From a checkpoint of a small mixture-of-experts model trained on Wikipedia.
Size: 14 layers, width 224, vocabulary 16384, 61M parameters.
Experts: 128 experts in each of 12 layers, 48 SwiGLU neurons an expert, 8 picks a token, a softmax router, a shared expert of 64 neurons.
Training: a variant of Adam for the experts, 7360 steps.
Below are experts of layer 3 (counted from 0) of a mixture-of-experts language model. Rows are named router (the router's row for the expert), gate (a neuron's input weights, with its number), up (a neuron's input weights, with its number), down (a neuron's output weights, with its number) and show model dimensions 0-111. Each number is 128 + 24 x the weight over its row's rms, rounded and kept within 0 to 255. Numbers have three digits each.
Before each expert's rows: a language model's description of what the expert responds to; "gets" lists some tokens that make up at least twice as much of what it gets as of all text. This comes from a sample of Wikipedia text that the model never trained on. Tokens count by the router's weight.

# expert 55
What it handles: Place and institution names. Parts of country, state and institution names, often after the or of, e.g. U.S., Montana State, California, Minister.
gets: ".", " G", " B", " P", " I", "B"
router:133166134132135147120094107104146132158097146172120156138089096094171132141157135139090141120106108153100131153119174156142150070151154102146140120151132154149101150119120111100137141157144146123106096132104108123156119132167157147112114136131138157144108162155166160103115125163102098111104157155155096138164155153148154110124126143151
gate0:194086145138123141121133128144107115118161102116152128164112151166111112104084104130122167147137131160103120191128099126121152087128119137124133101124126140158130104088112112144146127130138121190166109189122134132127131096155101088135147142144141127136105126202109123104115114119126111112113113166124157137122128093107135104140147150128
up0:127130130131153102118105140170132138125127086097097096091135135114133150160126100114094121111147097138146148086119123127124136165146078148149147058107111136108110123141139115147144147152140146133096122160130135130084115135092138100117088082117150127118143111111113131135106151127136128153063058106119134104092136047126118152143122121076
down0:108127099122135145150124109149093136129139084162188127117129133125125160116109082143086153109117175140113158121136114128155133160139089150162113126131120155152150098122128154107157120156126153051124142089079151111086098127155128136138146124109160168165163145127119129171121087121082147131103110140135164151155121146097110106131161154109
gate1:126119139150128118137140168147131134103156125096118137105126146159099117105109130139160148135126171110145140165153128124097154109138108135115140137135091091129156095142154095133134087098142120114127142139118136108098105113135125106099117151131137106068105098133087104126151143134105117144116142133136144074123096114154153133158175112130
up1:139134123136123158117161099144160088124120111098129121140132157105204118126110101116133135139133134113124126178143109134111133098086141121026155117158111131141114109097125135114156115118072100105148147145130138084156106114124132136109112152099173097120088159108109101148138114089123107136136112136148106133078149119137104126106123123192
down1:152124103135121143118160177121154115137131164097099178097165123154169166097107130101144114137123178104122145126128136133117157128120116116103145167121124115124098104108107143149101119153150107142126133117133132145129130134166120160127167152148136124118130129137152134129101125148134153122154137102161133086108137188139142077085156120099
gate2:146135133165129122111135138138118133101154142099162099136176155153112136108119139149129125137121099094141130133116131143119145155146159171142097139135140122126128144126130095106096140145128130137145130118177125090128165102107137136172139080146135153121162068119117137125138117122133160103172125099133165126164096101138145111158129132119
up2:132120131119194129125117118155120130155126084168137138093112124143137157102126125110131094181141115093172106134142097084096093139125099126107146140119142122089127114131147152101098126130079176145130153134101132129116123143101122116103130126102094102117160137104132101136132143155128115124109104102134128105119138104125130153160132109119
down2:131155130133148137179094069124129123122105098160128103114126137092130091075089102137093111118146118104123113126108146157142131091154112168164124148133111124118139151126102108129151139173115132128092132104124091124137095140116145135134100091119091128143148164137112118138123115125142118153139174150128120102102124109116105137116099171127
gate3:193098139134116153156133113123130129161162115146121137143108154158151074111121073143092141143102128182125181170108124111132158132134145115097127103113137148114110148123110093137170092101120148152119148121147135138101097136142117119107158145130149074102139120148151100120158098127136127123126066135125143097118104120129108150158145119171
up3:134151144081172120149137110139122138131097160201157171141157122149125165157150148140070096138133095168130111068149160112148153155152100157072147121156142117134116144110142175142141098123132123131101094098136127094116157109122095111155089155136151148102119115154146144110155138132157108113086171129114124157155134149125175094112144116116
down3:113153149140115121135111157094141142199126143160131152163114101118151161168176144123131142096134166109099149170151150138135114106125158122134124162096116148110099106167138149118160159135140125137110135118152130192136118170110153117135068129134088114105121129155129097070128116131152119100104103145152122080134092120135141116162141176172

# expert 62
What it handles: Election tables and decimals. Decimal points, numbers and name-initial capitals in election results and data tables, such as 29.4%, 103 votes, and which after commas.
gets: ".", " B", " A", " J", " K", " M"
router:140148126108115148116104101109145083141095141163091146184111094098149132119138129155105153134118107143108124157109160156146156089151126101148111115140136165142112149135104106117156163132153139106121116133091122119150118111150130156105116124113143150163118160143137172091099130158096103116102150152165098154150163124138169103129124152140
gate1:112087117131131114121138162107107127134172141151132138094169124164102145108118152143081118146134138151167104168152153132126128183113120181107087131122081137109122104115142117152133136123126130127134169113119107094104155131133103140126143118138088133102123080104146086131156099125128106161189106153145089139150150163144162165119140092163
up1:159134149132114138138142093100087115161089142138118163138167119130148114125109144118118125111095113124119132116123133143114084142132121120117107116120139160081137115108072133141134111109122142127189115137130099114122123128165118117099148151080109156153128113122092101091134108075126172123122112103173090116128118088130162121130167114116
down1:152144108103141125111156117133078150122130132104099141118210210170138155130132145104147136140117078153120157166114119133160116153145098144143102124110107148100136110116159109114142120152081103113114127102153087138124149141149124169078121088173146148108088100137129150119139142120106178136109136086097143153095137119167112140141134109096
gate2:122134126137139125176131108140102148153076112141158116103153130134106130134102153130148133135133165151114137114163162108090152138142148154103112119112124118113130134153159191115103153112166111162188105093118102174089114151110136132129105163135131130147095134121138138117115180108157115086125154147102121136087138159127086137135144102139
up2:151133128100090092102124123132109096154118118109140118115139114095103106153105129171131119123118120100133157135126094135079122134099156122148110114130135151138161062123109136098128144124108163155108135160156093131111149092149153144132141088133141130148131141110074113122083114105084094129154098121163101153171129097150131115185152145124
down2:103116079099115122111137145127103162150104123163121129118183136106107160136170077118160136136101125167140140175139121162121131099123125133119156112111123129085165117144110130102141118131144094127172093141131157114109131112097123104102148101130162119142152110099085103137123159125143096111157163168155141140151151148124158113152117138115
gate3:124113116159108113118149120125093111144089122134176138120146119139119132151164141096139131151122104130117133112159123122130101105143137142134135085117149127144129162103152121148082133110107115121116136126120053087135093181086168096099126106101123159139099110114128113121110153105166115088121135115136130132101122145143133142148171128134
up3:147126114095136120147133135160118125128153141113120124136102129095134148114127140100101147123054149122126111158096109131125099136136105163118140148088098182111151104117113169134124122126129135157131142095144149137169114091117091111160135149123111098145157117154135182141087109148139115151111117145122139105137134103144155147119110167156
down3:169125108106122106103119092116127131140156114129169074099112085085135150125112123056116135105138102133149126116125163137130148117187153109154139131113111095181163180151160126132111116131138116162159113107132155106156183135121130137102091168110094130110150105126135126191103132106121163100125147093162150146155110113105124159091083113128
gate4:124088107177118123122095181095147118105155135105131170130151176141113126111063177118154133123118123145171150121156104143130124124113173117180109094118131151179106140122105135101161113116178153101138130117120088129107114130146120147110120105114127112093078121119103104151093154126112170099166084124154119103123102128139095135132139121150
up4:129091139123137132168129130138125121139168108109127079132163108086096120105122141136134116138084155113094114158094178139142107167118158146120147123165175131122087120097186146079172149165129101127161148155158129162109128117142118110147108137122153174129119122080114086148132147127119116134104148110123161108101121147135133123148153174136
down4:121122118130172162110149101142119151156114169148134154108144111105186087163118116097112105116166103084164118110127092133170166135155138156114143170132130122101103123116103134086072092123103077113149103136140103125156122139101130130138103126148166144132037125090141163128164130093159116090109161144160129133150140143125077152097128143109

# expert 1
What it handles: Commas and closing punctuation. Commas, closing parentheses and quotes ending a name, title or list item, e.g. Gumnaam, / Leone, / ), / ",.
gets: ",", ")", "\"", "),", " with", "\","
router:125134103097135145099093095123121139149101133137108130116099074095164140150157129149111173142095138090096086171090148125153109117092143135135139130143117125129116135108102092110159141133120166098105140130115127163139113129130122165109129133123138146123104175164131172115070133119091084140091177179124097130162146095151105101134160167132
gate3:124141134195103148111138117156108102134139143107195137104147087150107168113078121086167136126150120121120141135135103115131092147078122146165142131111123114140134134121097101093113132159141107142099170133104097139134155134120109116140133109114141154109108110130143134145158151133123139118199069122098125158111139117107081159125135116139
up3:127141148128149106121094148117123155116151130172106112139120174112138126138154158140110097146140094154158128116139143114118147101163128138079097130126146137132145127174154191171123093123111129123157107104145137138135132112132191115155149161155097065134132100123116145154145101154153162114121140079170155150129117169145158134123106117177
down3:166085127124184140137107169122129113127136139121139119072136135139113150139106142131140055143123127108156163140121172122160146169116166134152098153100111117140171140088106125148121139156139131147132103133100092151158182111164133111107109138123154149123132114114132109129132166138138123102148171133142143160100066131154116134182141098111
gate4:128124104149175131178124142113108138127088136074162110113168110105116161120154093156154104168117093106100121133115131113147105146085120167063143157133140069135137100174152106121130135133093129140146159098131122140103158133101154121116139081124147105102145129105159088123155109104141156098104148110107165115130082116139105121113123114158
up4:117090144117170158147122132153161147151122120116118124111172107107150129106123134153135118167099088096111161146103136096159079149079147154062115167158122089118134113123127128154152131084118150115103121105092144140106148146124133139094107105143123125120129158142134124107128101112095126115118136135099108097158102100150118122135153141153
down4:163099099130101141114147173136131162122158142175128138138105144131139129141109124104160121105138120154119145147111095143147131161161158107149120168159111135158098113132137162118174123151144178222125134165122124089115136116093104139126134131149103154107154163150112132106111095144079128129134123133165155131123159150123149089146101119118
gate5:178151119112175141150098097100093142101087133129131140160113121149132145166121079068151130125145120160141115108172134125113069142100155129106134106137154134159140120121139062155097153137104110160107136083141145165096114149117150113105135120176139143094108122117110124124165142122169125094096140117116112125111137169105113129098117086129
up5:086104153148103125108108151154130132112166102139145115159112123105137097104126176163166149129096131113110161156129082115150175139168121136143195165124149134117092167069076100094139106139138116101129121121109136147151143111117131121141119170065143122118118146119158118107128128153132163131156113126094165121089110103138138070141132149120
down5:139081147131136145127132122181107119109095090132124169177141115168110100142087155135098127137168143103131129136153147077169152112092116124148132144144110177143144065144132110137110106137095166167137137147155145130149117164157117156127157123146089098135158096130150105114096128156134108090115132105124115131108112136133090120133110094124
gate6:098099124143103154128110090115153119101128112129117148134151113097160136133105150167092163129143148106106128147100091111123112140077148123111102080144092099100142149138127082147119149069161153128115148138100145125094132173120100124089120099156136151157146160128145107095087151110118100110129176136095125140161135102098139188107149180127
up6:153123115124138100134162112155117160111090161153147135104126096142119085093176074119116098127140101110119068136118133158118152123141165130169142151124144126113114147118141165139129145138103118108115112159185086110154089125151149120132141086131128110128168131105146160124149154136113116151115150141137155124111129103132092093120135142068
down6:146115143109133090120126111117110120111165119102130110141127171153110122128130133095137116143116156187127153104145087126138106129106094118095111099136107094165140136112110078163122131140135101114136118108144163134113172109130112140110115120119119140147135117160092104156107109122126117126134164161133122151125093118133141133143160087133

# expert 13
What it handles: Sentence and section ends. Sentence-final periods with paragraph breaks, heading ends, table pipes ending rows, and auxiliaries like is, are, were, did, would.
gets: ".", ".\n\n", " is", " |\n", " are", "\n"
router:113149106131133146129099093101126123146121148136105128131090106103163149140133151143118134128125127137115116168098171145138161104173122126148146105136180158151134156108094097093149151125131142113083109108102105148154109136160160150084115093122158101123109161154142178094104100154093096130126162145144098144144155157161141090131133157150
gate1:136127116146118154145108121169114153167161081123111098168123075135087117127122153099126124152152112157151138147139093111096110142099173156113113139111139154156145126088131138156092087138123122180101134117182108079096131121141144127159139126133094133119130116118128120152129093128155187126142118137204146152158114145117130144146133124178
up1:142111151136115132121129112169079167142125115089145138080121166143131130132114151100129137144176164161111083141141149113122104117136144125128140098155113164132151138150114098107126122111158119112136182127175161162143209128158114132131137162105122091160149131139129112105126111130119142111117125156150138126120119101132112114155125144158
down1:081122132160126117131131114106137072139131179110090146101147116117158143114123111096085139160157140120119116110108122122112124138157102105127151113164155094134131118146084116082139199104151082117135174144110157111158146123122085103114095146104130130142114128164126110139130165147125115150141118150150101091096146116151152113092149137120
gate2:077139095121133113122112150103142114116127170101091144118205140136135157092153136109140152130146113130147115140080089115138100095111101168109104138157108120143131129138152128145154114120155153108144125116112106124115081159131136135084141153158086076168128133131161124158155147102117182107117150113123111112151087123136120134077140116127
up2:123169164099111151117142109116129121114122104154106125144108087146133075090130167133117062131141163132150145095148164112108154122177115091138142163114142152159094131120106122116107154124083111131131143137123166147116139109112124107126178109123105127127129131165111106111080116124147130133137136113163140111146148132107107142172118117162
down2:073130118150136150155104111116150128131088123139199147096138152099099167114118106187132122131147134163145128090119095170100128157140199138135141118091129146120163107135145111121173104153184152152172146149132115137172126130154192152142110152095115091129104132145141117102135120126151143136132130106091172140150152134145127115144140114134
gate3:136126149148117117161111162081121115137078125105147154131139120136137111106158134105151129108153128110102120132125121108129133143122182160169105088134135050116107093161118120132100110128124117119137122141114101148122169168118126110126154120101099138106126128186164122151134156116158108105126120154153122180131147138126113176124146126119
up3:113099171162128141141122163125164109119169146141117125106142149167119148157162118129143141121161161158084101129085145108143112125120141152141124104100133098098151149148103064120106131152172128125158122120088161158117140144166168106125132122114113161131179151138137146145136103127135126137150133162134163120110116119109136134155126132109
down3:089135146121160176128085085107138108118105119095135110106136141148168116158112107138106090078139077141170136128142133070150153132142127139126152174108167161144124135119108107134119163091120126138135096136116120124084169110135136124148150121094128156109136139105098109125113091102127145160136148116135128083121121124125145121154114110179
gate4:136117106099142095122137149091084109138123118147109087168130115188130144148122115153138097132131112119122089106159129125122141078173116110116153116109108116136136105103126125115140132084154147150131142098124110131107096117117106115113101101127145100107132090129131130124134114129135097118132127124120138170132133143135115101109095133139
up4:127141132153101126108128132137153128081128122140126117117112111088112081122148162124152125150129124165167147101134085125127120148114130122148107140105174133138098162103142125140098109137087087060142118157138086141130149108090172131151165153099101214146124120107114116117093118117152181114124114124124116078099129110100155124137127083101
down4:128105163135139154117168142136101106161176153127123100122129134139104128146134153109184109115109119143113132088139104148157157144135109127145121148134121161130151148106126139102157141113145119130132090133133112130106127148175129159114090146113134185071121143115121053149133132131119108139121128148130096109071094141144147132120160098158

# expert 50
What it handles: Name pieces and date numbers. Pieces of personal names like Tolkien's ki, Matt, Mateu, plus birth-date numerals, would, and number words in biographies.
gets: "5", "4", " J", " K", " would", "6"
router:119163138146136153108088095095134131151107156150107153156094087094166135126140134159095159118116097141102121153107157160138160093161134129148122111128151147155098154120096091114150141141142144116109097115100099114158125128158154167090106119136142163152113157161154157106102107154088097129109156150157097144161150134167162091138119132152
gate2:114110143120128124095115140131135174136110118069143128146137133110077137139139184165125118133171128149161127116139123128112097121102134102137124126137122129144125130199112118129148089124163103155126145157141107143158115098121163127135138138097133150126111128073113140140128164134129181142155122161109108143143098157163149114152121091124
up2:159127126146166103117163124173102112127123133112145118112126144115159163151146093102099166094105102151116142125153129123142137105098145155101145104139130126075120147113169117142122115139109140158077120090124122129147150169135109137129081122106150093115134122139152109134090105123130120171124147083147109110116155132100122143092127133120
down2:135140122135136047109105194107112139061093113115098150125099114162091096114137125106133122126113106124139138135155120173096119120156138125149131117173133113091118137140162114098129111117112082133136114116154112113104095139107119133106138121077103118127126097131091134132060119115133139153148109128154120129091123101150121097112168111118
gate3:154118161141156166143143113079133120123114113127173157158142139149133096168171102102143122177096093149175144089162132105112143122134156139136120122098134166166123124125074116137114147148131171120089122088100115133070166125161158107122112084138120122119123124119141092106170152139139161150123082144096147150111102142125093111135167152131
up3:122090095119149140148150142122140098125152158095120149166100158144114134146100136126112190113109115127118167095144150147162132109132122132113153097167142106101120146120165113121146142123137113133099130163103128088120140151124095174109113073159112108133171158164161156088134110121145141140155139091147096113112153146146113120144106089148
down3:105095152137118089136130118143087128113109103111153096192100130117125163154141121139090091141174125119149062178126107129109134107090149134147107144132102126119168131118119118176131130102137121106118129118138156136137117143111161107104135109146140120173123130126130086134110107131099132136114117125108113117172136152136132109156139120142
gate4:164133135138134096109095106142141122137168123124125098118114156108122134136138149137096089121105118138132117131130143122125100129117165131133124138152135152103068091153119114168178115103106096152145159130140140087141141125133121128139088144138164103122143152093131105155163122166106155135140174133143119141128139154140103192120140138155
up4:101122158139057156124117127116114130166119167077102133104072144132146133164127116183089154116199111117140145149167126110124111112110121155101155140116093152103082119142104091145100115118125150114148091104130136135115115146133126109133134087150189097130114129153140138098146132141160133136118118144112115150097125127098128091138126096121
down4:111144124112108119111154120134116154114121109143089122124068155169141103130119124127119149163140122139146114061126110142135177134163094112132110123114123121119181128107119147174086152125143143180127123116105172150093140110117141111195136130106148130076128125149099121084150153157136127153117116113149093099166135169137102103107124144128
gate5:176091130137131132119120143130095130109164093172168117146126138159121128124156114135151124146161135108109126115123140113080098112107107125129183165154111137119159128094127126123163116097152180182155136143108154143115125139126119115178135123137129088089159114182113114136130106133140118132153136066123106167130108134168124175137121141134
up5:133137118145088138149117114162124097148110103165119153096131118096104123129120149145142114151132084134159171127089119080096087130117144100090159166134149109151107111134135151162097104099150069154110077152138116155150138126142121129107142142118112124116120133105154181131142109139144117109092121108138136125124128117143097114121116131094
down5:125157152126092134127136091133122113124138145071151174121117102132140115139109125150144124102134111158165143122162112085139090131142123075155129145128124091113108137074141122128122148093174117137118137130125145108143121155119118173107072119135126139146111115121131168117086112181166115144116127136108097118117150093124133144114119118115

# expert 21
What it handles: Table codes and digits. Digits, pipes, punctuation and uppercase codes inside sports results and chess notation, such as ENG, ITA, °, 18., SB5.
gets: "0", "1", "2", " and", "5", "."
router:136144124123151147133113092096133124166093149150132137148093089097155142123138125155097147140102126148094109155096151162151154091159123116150131094133162134156109160116100107097156170139135152103102101118092100139156121140155146142096122116137147145132102167146163156081084117153093092135112151158155096144152155130152150101131136140141
gate1:082115133144094125117141187159096133122171130093122138121100153107108102122125118086120124124142132142152134139148103095126120143123160117084134136130111110130166116113122117163159140113166109150161120127135144131135132158125171151117118162158156115063132073150110079144156121123108161113148114107130139102137101161137159110156111095166
up1:137143104115139151128119125101139084155159136140149071096141188098102115154130128135154179110129165132126125134167140142175089117177082155118094115147115137113151143077101127115141136146107149140186141136114116133127139124139125112133168139173151146135128132137124138153141114131103096142118175102098128147112132121135139111141161107129
down1:112113106151111137091094124147125128083144133105103123109165079114101139155146166159142123122154112151129167158148126102183156156148128102094166120134164140145157139133122125116148112162118111139110132092115108153134159118127107135154140171115129088161132115158150125071144111147117147162136156107124097120157089149119129080137092119138
gate2:095089146134117090105140152090118085161176129127145080125127152114105114096147156144110142111103141145083143125143126137144163118148165128127118122077131128129130153146157150108118154132169146120120107141137135138120109115177188079105117145076085133149127082121144077134149122133131114124155134129116096183137139171126110137102144130103
up2:116107092122113109127090103076123122112151165094133158101124114104173114112098109134137120118122150132136143147124133117120125136144071150149138117116144092143157108180125144117104166107136147122119133087146137072134134113109129116158177101130137125172131121080128115138128170112152119103136163155095159141093087087085136141065164152111
down2:104089123115115144132069111129145135133131083135105160124135136147149068058109119095148128141136116128121125110095122124117105120135133153165158097123094160118118158099100165139127099107144150081152102096123126131061131141134141123145169141118125107127134112127103156099101142092103145075096086151121136176130082119100138158097141162154
gate3:164131130099167156102153102153126122147177104121167106134131136157089146138120161140134189124134108147150079115137141134116142100150111086114123140128092144134126160106132150087182133148143145153163114077082131120140067098129139115089103141087094099142105142160124107120156099093130126135130077159113106173171159146132128126157113155113
up3:143128157121138136158136108114132149150115137151150127101127090137098108143118117140150134120126125112099124129125144137138158128137130104086109148116101123111114167158087221100133132106127131136116136118103102099129111141156136132102099124148110123126123175148173108122115149113104105128102122163148113152170133120112126133107109165124
down3:152119124142126125148128073116132107117123111124126148105074141083125140148148127109163092156144145143137131115133152104125130156126119137112088165133111148136132107147124136169142147107138104107127115144148117122126084122153121101139144159114142126117161145162120066100165079110095138112156156129087083145125101139085109147138128098125
gate4:151107147132110138132160129149155122117141112111137106146111112155058168109085120080193144125158131118143113164117183125102082116117153104138144134124135086115192101137156140127181123116132140114170149177107135134142139098125124098128092117125139156158142135157130129121106092048100165159139125133099081135135107132116146117132166144153
up4:127118124131106128146152124166119108121130178138127127119122111152104119101102095088187140153165152104133165135118170127097094160114110140147152156122118110100183111153164145129146139123122129094178137160116148136157117131066114109143099109110164146163129115118156131092105132098115141153112105118060095119119120157116149133123180128103
down4:106103134124135115104117111131147171108096109140125107148131128127150139108099086131113119133104119131082174136110169153148134138166161138111120120137091068136128152123106146123159053100112127088115138154095125139141114116091117145115156135157166174154099138101169130151164095143110133114151088137171124136132160139157099127114136088140

# expert 49
What it handles: Numbers in media contexts. Digits and numbers in release, album, game and sports contexts, e.g. PlayStation 3, 2013 album, $850 million, counted votes.
gets: "3", "4", "2", "9", "8", "1"
router:100166110129139154094099116090137110142086161139136137135097079093147140098149137161124154113100137157102099154105160151143146102169112105158125111149122146150121148113100110104129151136110149112092101102097101142176118132153155155112144138168120141149097137169147157118099112170119099124137152161163107166157143118149135116136126146151
gate1:152130131123152140112115153144091074110137128122104116152128112172097128098097147039093138163125096100177131167178141112138122141086132122130118135128138109158171125140140123126138132158130152152132106129142119143150092117128116113107126123166121140119111137151110126160145069091112130091128134143119118152150136136094130133136104132133
up1:160122125130145133148141137110126122080161154132084084180126138140112097106078162135134141128097058127156112132142121085146138133110116116178105129139142097151157126129144116123153116096119150156105096099114119088120137138135125130093122099112133154158114134136146129156112071122153176103137140104141121136116135136142133151103120142104
down1:143120134133122098122137114099183121141160171154173118126102109096128144092136143140111125146138129118087121156148112165081127153131120156159126134144123123166114086111092091144141138113110128093076151119134163115114123121159097154137117109130159142116125139105148135127118124105101164171117093164124152114167145145150118160131155156140
gate2:117129114104106111147138131137143133121123117135115109105162158152169132127120131144160077155134111100142140148099112096175094179114144139116143149123154123130118116153158114133154142150088158115161166151150133118129137164123143115125130121124180114133172096133134116124172102114118130152148164095169137057120101098084169139129101114118
up2:109155109104127122189143150111182150111107148124177091116123139121167101091138145139167125152113124150088126148101129108141090143142115116134144146122140088111122116117112167116145129168154146144144122113119120163123100166124153146095108123166160112110143126154138100130143127086107141132084160147158109129160103114152130119121127145131
down2:116102144123140103148165155107124130144113119158100106151054149142117120120139148118170132127120153091142166096090105146109148095126123151148104152085116129103123114172140131103100126124110125138147096093121130085108125160140153105168128138123158145151167130108110099139096117100144156165168149140130089177148150121169135119167147169116
gate3:139152144113123087164120103105106156133131115036141113106152160131148083097119135124137100098177113111175152169158128108107099099122139125125093116105126111129145163166106100181129105179107146126120176142123137120130137125126137165139139082145134122129148106125084115152124185156105132094124103109136105180091132174128125153094174138099
up3:137098134133100108105125128122142105129123104127097121109146144145105194145112149079146163141141130112168119121131092099148164134097169110106141096155173132151153120146125112126124157098111124133126130146102156148116136145152087116114160072116107138149184150096140144128119163087152142122163118111069118134138118115084117123103164149118
down3:156145179121093131089179126137136155097145131143141143113111129131127158165070083097162092115132126155121164095129113148098089131159143150111118115130107140117092135140145144131149142084125131144136142120128161128118122129141130171134122122148118113121164116115087185124179149089134124141149125114141111089128107115156163104103101137142
gate4:151133098106155149104153137094120111163105085124119130113146119106126115115091127140119146109140155163114136119105144113123115112176112086144140109136143123137140119101111112130131164116150145111151132118126155123114119086106152134125137153168149147122085136099162129109151153118144143109172124110143143151120154164143164133172140059184
up4:134139163133122143137103148128126081152124149131128150129145122125127165175133068158134136154140126096149102145128107129135143110133129145103147100112166155148169159147143116113098154130126062131129147112127154100137154109168113123141156135055112148129102115141158143143153110078143161134099085134132129121124158106073128168111103119147
down4:112123150143172120108202160147121147109142168151137144112142163143126107114112138190155191146129108161130179154147125137108124122163119140137146138159099133142120133131136144116143129155099178142139133121149094140148130132135159124137135176136136196156148089075131140135115166122132128114164128129081152135136109135126089129152119132124

# expert 45
What it handles: Military and verb stems. Word starts in military and naval history, such as emb-arked, targ-ets, refer, plus short prefixes f, t, re.
gets: "\n", "==", ":", " m", " I", " from"
router:139152142135141161136113100117130133159095159139153124125076108090147136147162132131101139132133105137104119144112163157165151093154121141139119112160135153154124159142089097102133163155126141122114080137098105113137140160154136144099122120142139136134106161143150174092093118162098093140097143158177097161161133131140140091159124106141
gate1:131122107135135148092132108091117137122124148111143124135115127149133113141179172113116116121126153132108152091174119144145103135140153123137121143088144103170132122138131144133108154128129116123156093131181107124114135167137163092126120131129102115122111157100148116119100160166145154155084172136121110124120134086065138150125100132162
up1:111128152156134153165077112159162118135137138140098111119117142126116167088142049141138158188156100144128089139118097119130177129142150144115130067140118146128176104090106131122132108109120120145169119161095142119134146131163126117178148133128137113146165105136106131157132124153092101168151124134121116161103131110155105123106140091118
down1:123138141168048129186101136166104133079171109122114129137126142160106120105120156127115109139142108123174135135118123113116140154108131129111124153116086149192130118119080144133124107136104138114117112117129134111151122127162133135090100115178147070150114149139101134114113145094107143106154150127097097159133134089120118161143158104113
gate2:153119139124134110139150139123086133093167137136159174117128120158123131123108103113138130143130097123129130125187156142130154140093092141128098104138083118151144089083106127106142135164113132143173154136113130128133097125122054123118150118076158124098125107110154108140110147110100122127115089100105114129112127081055126140131130134120
up2:153138138076169150116137113115108164128100123128095107123112104119143143138121150113154136157143112098173126112143112115124122085084152137127160158108107133148119115122175108183156109105142146139122126142134094107119117156119155132146093105138126159127144134085111113104169082115111111129155136140125123128147150142173122100123110137146
down2:126153127150146150091134125110128102122167138098104123146114141071098136137159131081126134113173108160115125092101106132079143176130096143118107170131100130143144124103123081167117163121155116131146150095125140095158144095166140125139110126158153153125138082146136171133100134096138144103099133139136112113099121119095122135104103156140
gate3:113124163109126130098103158107102089127133181110122149140121136164136140099116095119144133102138115062160120127121137128102123124093161123138119112123151114170130148096178130118117161098122164127142177108128147153163135110149104111176142121118129123136159104057130076144127153141120140093136138126158144137118106139065146161131104154158
up3:130149124170104120094128105136149159126159124135136137115078117115124089153123154127123112069133156112142091162107142104108151133115149136127101141172095129149116131093121144128108134150129146092087112137113103155147138155124142135162153108134146138156155148144120124104082115170121114132110157146155108119134147131140138173121123150088
down3:112113100096129110113165140092148078118152178125110125109099126092137189135145103141111121150081101133155137101131113166138139106152151120119143158099141148126127161122169107113137136114151160147114140148132138134098135146097137165106115132131083146128106183107153105093162122131134111138152152100092151107116078156121164139128103127151
gate4:105146095133135108100134167132133143145098136121111107122133127090142115155146158162139144130078159124137165150134113141111099088096146142090071125104106105098083123156136120101169125090111100149096144117145116159117132146125095133105170131125141155129123161135132113115151123108122164146144158096114116073148122121175084135106104079148
up4:107118177154111071145128128143104133103099142156115129118116143133122137135094103125169121155132140123141135137123140102162201128089119120170135170117140150151144167151107133142108141102111138122158109152073114157151110104125142099122108112103144121143145104171146146145106141124134120139164058173123145130075137088142089110108122134135
down4:100169099090097184126138138139135120120133154114146117153146098071140110120129082110137121085095083132131144097104089133128117157161152128116123162152105109151109154119114099101090115129073116160079120133117149106139093124143150128137102115132076130123148096103145144124116098114112146120142115107132122123112146144129143113119111109114